Weights of a small mixture-of-experts language model, trained from scratch on English Wikipedia: width 256, 6 picks a token.
Below are experts of layer 5 (counted from 0) of a mixture-of-experts language model. Rows are named router (the router's row for the expert) and show model dimensions 64-127. Each number is 500 + 40 x the weight over its row's rms, rounded and kept within 0 to 999. Numbers have three digits each.
After each expert's rows: a language model's description of what the expert responds to; "comes after" lists some tokens at least twice as common just before its tokens as in all text. This comes from a sample of Wikipedia text that the model never trained on. Tokens count by the router's weight.

# expert 46
router:492473531497467550469541455506471543519484422500554508550445541507511558489411502527452471468524451491490509487473521547432525437521426448541532491429498502551540506513437516457570469473511513
Description: Middle pieces of words, often after an initial f or p, such as f-is-hes, inv-is-ible, vol-unt-ary, agre-ements.
comes after: " F", " f", "f", "p", " p", "F"

# expert 25
router:483479524520475544573501468541476516494522506540462491487500483543477506550492549462545566510490544518528492434520501542492526499528508527511477495466458536520472525498493493417532479415534541
Description: First pieces of nouns and proper names after of, the or a, such as Cup, Park, Po, Bor, fin, with plural or possessive next.
comes after: " of", " the", " and", " a", "'s", " his"

# expert 6
router:443479439495468463516499496495486451459489586484515557538532486520437428508432564515465498555536522528482520484504531417490550474460461404512482475520508474508531400539552479497552515509584443
Description: Small numbers and decimal digits in stats tables, such as zero goal cells, .63 m, 0.79, percentages, plus suffixes like -er, -ers.
comes after: " |", ".6", ".9", ".4", ".5", ".7"

# expert 20
router:506435488451480564484508475477465480497473536511555531476432510525455519527524469520468475503467504568524501515494496493464520468555533452454406404453546553486536499458485477532472494490514529
Description: Pipe separators starting rows in filmography and sports tables, plus infobox field labels such as Starring:, Occupation:, Genus:, Spouse:.
comes after: "\n", "-", "|", " ", " MF", " FW"

# expert 0
router:537532450497592492496514423501434500424508527484496491411481441437559532431541482456479498519496481464498560516542536491528513568507451505466489506494481458474446469496468456528481474507432459
Description: Month names inside full dates, mostly after a day number or "on/in", e.g. 22 September 2015, On 25 June.
comes after: " on", " in", "In", " In", "On", " On"

# expert 31
router:553456548482538517509485611556474511465527462577475431503533436496499511502451556514505480549536496502507509449545529530510515432449504467530525456518491496522500457431460535537499478479541506
Description: Opening parentheses and year pieces in life dates, such as (19 and –18 in Joseph Parkes (1796–1865), plus vote counts in election tables.
comes after: " M", " |", " ", " B", " C", " (M"

# expert 38
router:528465487562428477540520520522486520513571498501456405535479534433481495448547423550490481525548504503547501444486557438477491554545506418503547523478577497488531527487545543498435509512467558
Description: Pipe cells opening rows in sports results tables, especially judo weight classes and events, plus LaTeX braces and names like John, Royal, Silver.
comes after: "\n", ")", " ", "frac", "RA)", "US)"

# expert 59
router:606530530486506502558475439485537504447487465575443495539444534525517516506473519500533533454489515506523517485571457436491457477506555455537554516516497508494527514493515540455458549544417541
Description: Letters, digits and symbols inside alphanumeric codes, formulas and designations, such as M48A5, 2003 QV, GF(q), N-terminus.
comes after: " G", " M", " A", " V", " N", " P"

# expert 49
router:523460538473475483479451470461451442499477445443447469451387540538412433515565501463511516490427476481508519474532495505543475479568516468481572417523483507414535459495464457514440500494509554
Description: Inner word pieces after a capital such as P-rot-ests and O-pen-ed, plus percent signs, Total and Majority in election tables.
comes after: "|", "P", " \"", " P", " (P", " ("

# expert 16
router:470440563531551564537456529512591482568458519529523586512520511483541528512524494500562539549452440462535501556432515499506464486537516536457503478520459550487468522539465469500491479510421560
Description: Nouns after the, a or first that usually take of or in next, such as time, season, role, movement, period.
comes after: " the", " a", " The", " first", " this", " an"

# expert 21
router:476462539470479519436488531436538496505511556511536553513527532506424541381541495442466467473471515514501525525475489506514502522544564461575481460497494535511546487443498554460439484472536500
Description: Pipe separators in album track listings and review score tables after song titles or publication names, e.g. Rock Sound |, "Marie Marie" |.
comes after: "\"", ")", " 3:", " song", ")\"", " Albums"

# expert 47
router:532481559526538524522507498491540465550514546509527584514496478491501484586481440553504555521511435544473468464486548486433477480510543485515543492459460511524499508497437495545509525461476465
Description: Nouns and word endings after the, his or first, such as stage, military, league, championship, film, and the -aging ending in staging.
comes after: " the", " his", " The", " a", " first", "'s"

# expert 23
router:459558505485546493481414521476467486480545573525467567512506494431495534535512472538487487520535496550435424461512492534515435552461423506441565499402445528512484547500428447449458553507481446
Description: Four-digit years, often after in or the before Olympics or seasons, such as 2004–05, 1960 Summer Olympics, 2014.
comes after: " in", " the", "|", " New", " May", " July"

# expert 19
router:504546512513477472502522478484440549482466495553468485542425552515493508511517491480475491495525505521554548432511540481501484465559480512483518484470495524469480458484480539435529552416467465
Description: Person first names starting a full name, often in sports results, tables and narratives, such as Mike, Chris, Bruce, Dave, Harold.
comes after: " |", "-", " by", " and", " USA", ":"

# expert 57
router:482507473461558456511483505511406476470477437504567470441397435450437502534514477519496539550493467488486493472554479515538471500477478528465448495454527546462509536526456470556460482474503446
Description: Geographic and nationality words beginning place names, e.g. New (York, Zealand), South Australia, British, United States, Northern.
comes after: " in", " of", " the", ",", " South", " North"

# expert 26
router:496528511517560461507482480504555524465494477497450524481496560521520532513471493523451522519508466545514471477506449550391488464470553521511549526535512506502467459438465444531490510530584506
Description: Head nouns and word pieces right after the or a, such as the one, the latter, the creation, the next, and the oy in Voyage or loyalty.
comes after: " the", " The", " L", " l", " a", "The"

# expert 36
router:541514549586513536544539553490502526574453430520512444449448449542459506462543520546519496547501526502569511418587453462513473488501529560490477491452549511499555509472507412490468536514460517
Description: Capitalized openers starting sentences, quotations or titles, especially "The", "A", and quoted "The", after colons, periods or line breaks.
comes after: "\n", ".", ":", "s.", " '", "\""

# expert 50
router:462559560424455509543523533539463544526537540499530502525514476509475598563529543525529514572520491526490477545500527561490464430477612507475477487532522524427499453473440461484533521474427499
Description: Formal nouns and their stems for government, law and scholarship, such as census, Act, Ministry, International, and the econom of economics or theor of theorist.
comes after: " the", "-", "'s", " a", " The", " his"

# expert 41
router:420505578550508492538511488491498434472499500468502485483499498474484467498481484522535449565532451509468483428503512476502514548475511494473525567559480465565490462519461485488448477547486415
Description: Leading zeros of military times (at 07:10), match scores like 3–0, line breaks and pipes in tables, and words like against, gun, fire.
comes after: " |", " to", " the", " at", " on", " ="

# expert 35
router:510532503501492480462523468492538504523499482454506544544511476535573526467498497486550550490485538459535511494534526561447446474478547443594517483460493519478498521524493434517511509446454498
Description: Past participles and past-tense verbs after was or he, such as made, used, released, announced, marketed, persuaded.
comes after: " was", " he", " also", " were", " is", " and"

# expert 11
router:537483476512528563560456468475511531477485485498558538497472527430530497438444564534461501508485532502424495531512511449492403472495531439473563488478515530507450485463433544454513533432504466
Description: Capitalized abbreviations and word-initial pieces of codes and names, such as PS in PS3, CE in CET, ISBN, £, Nintendo.
comes after: " the", ":", " of", ",", " a", " for"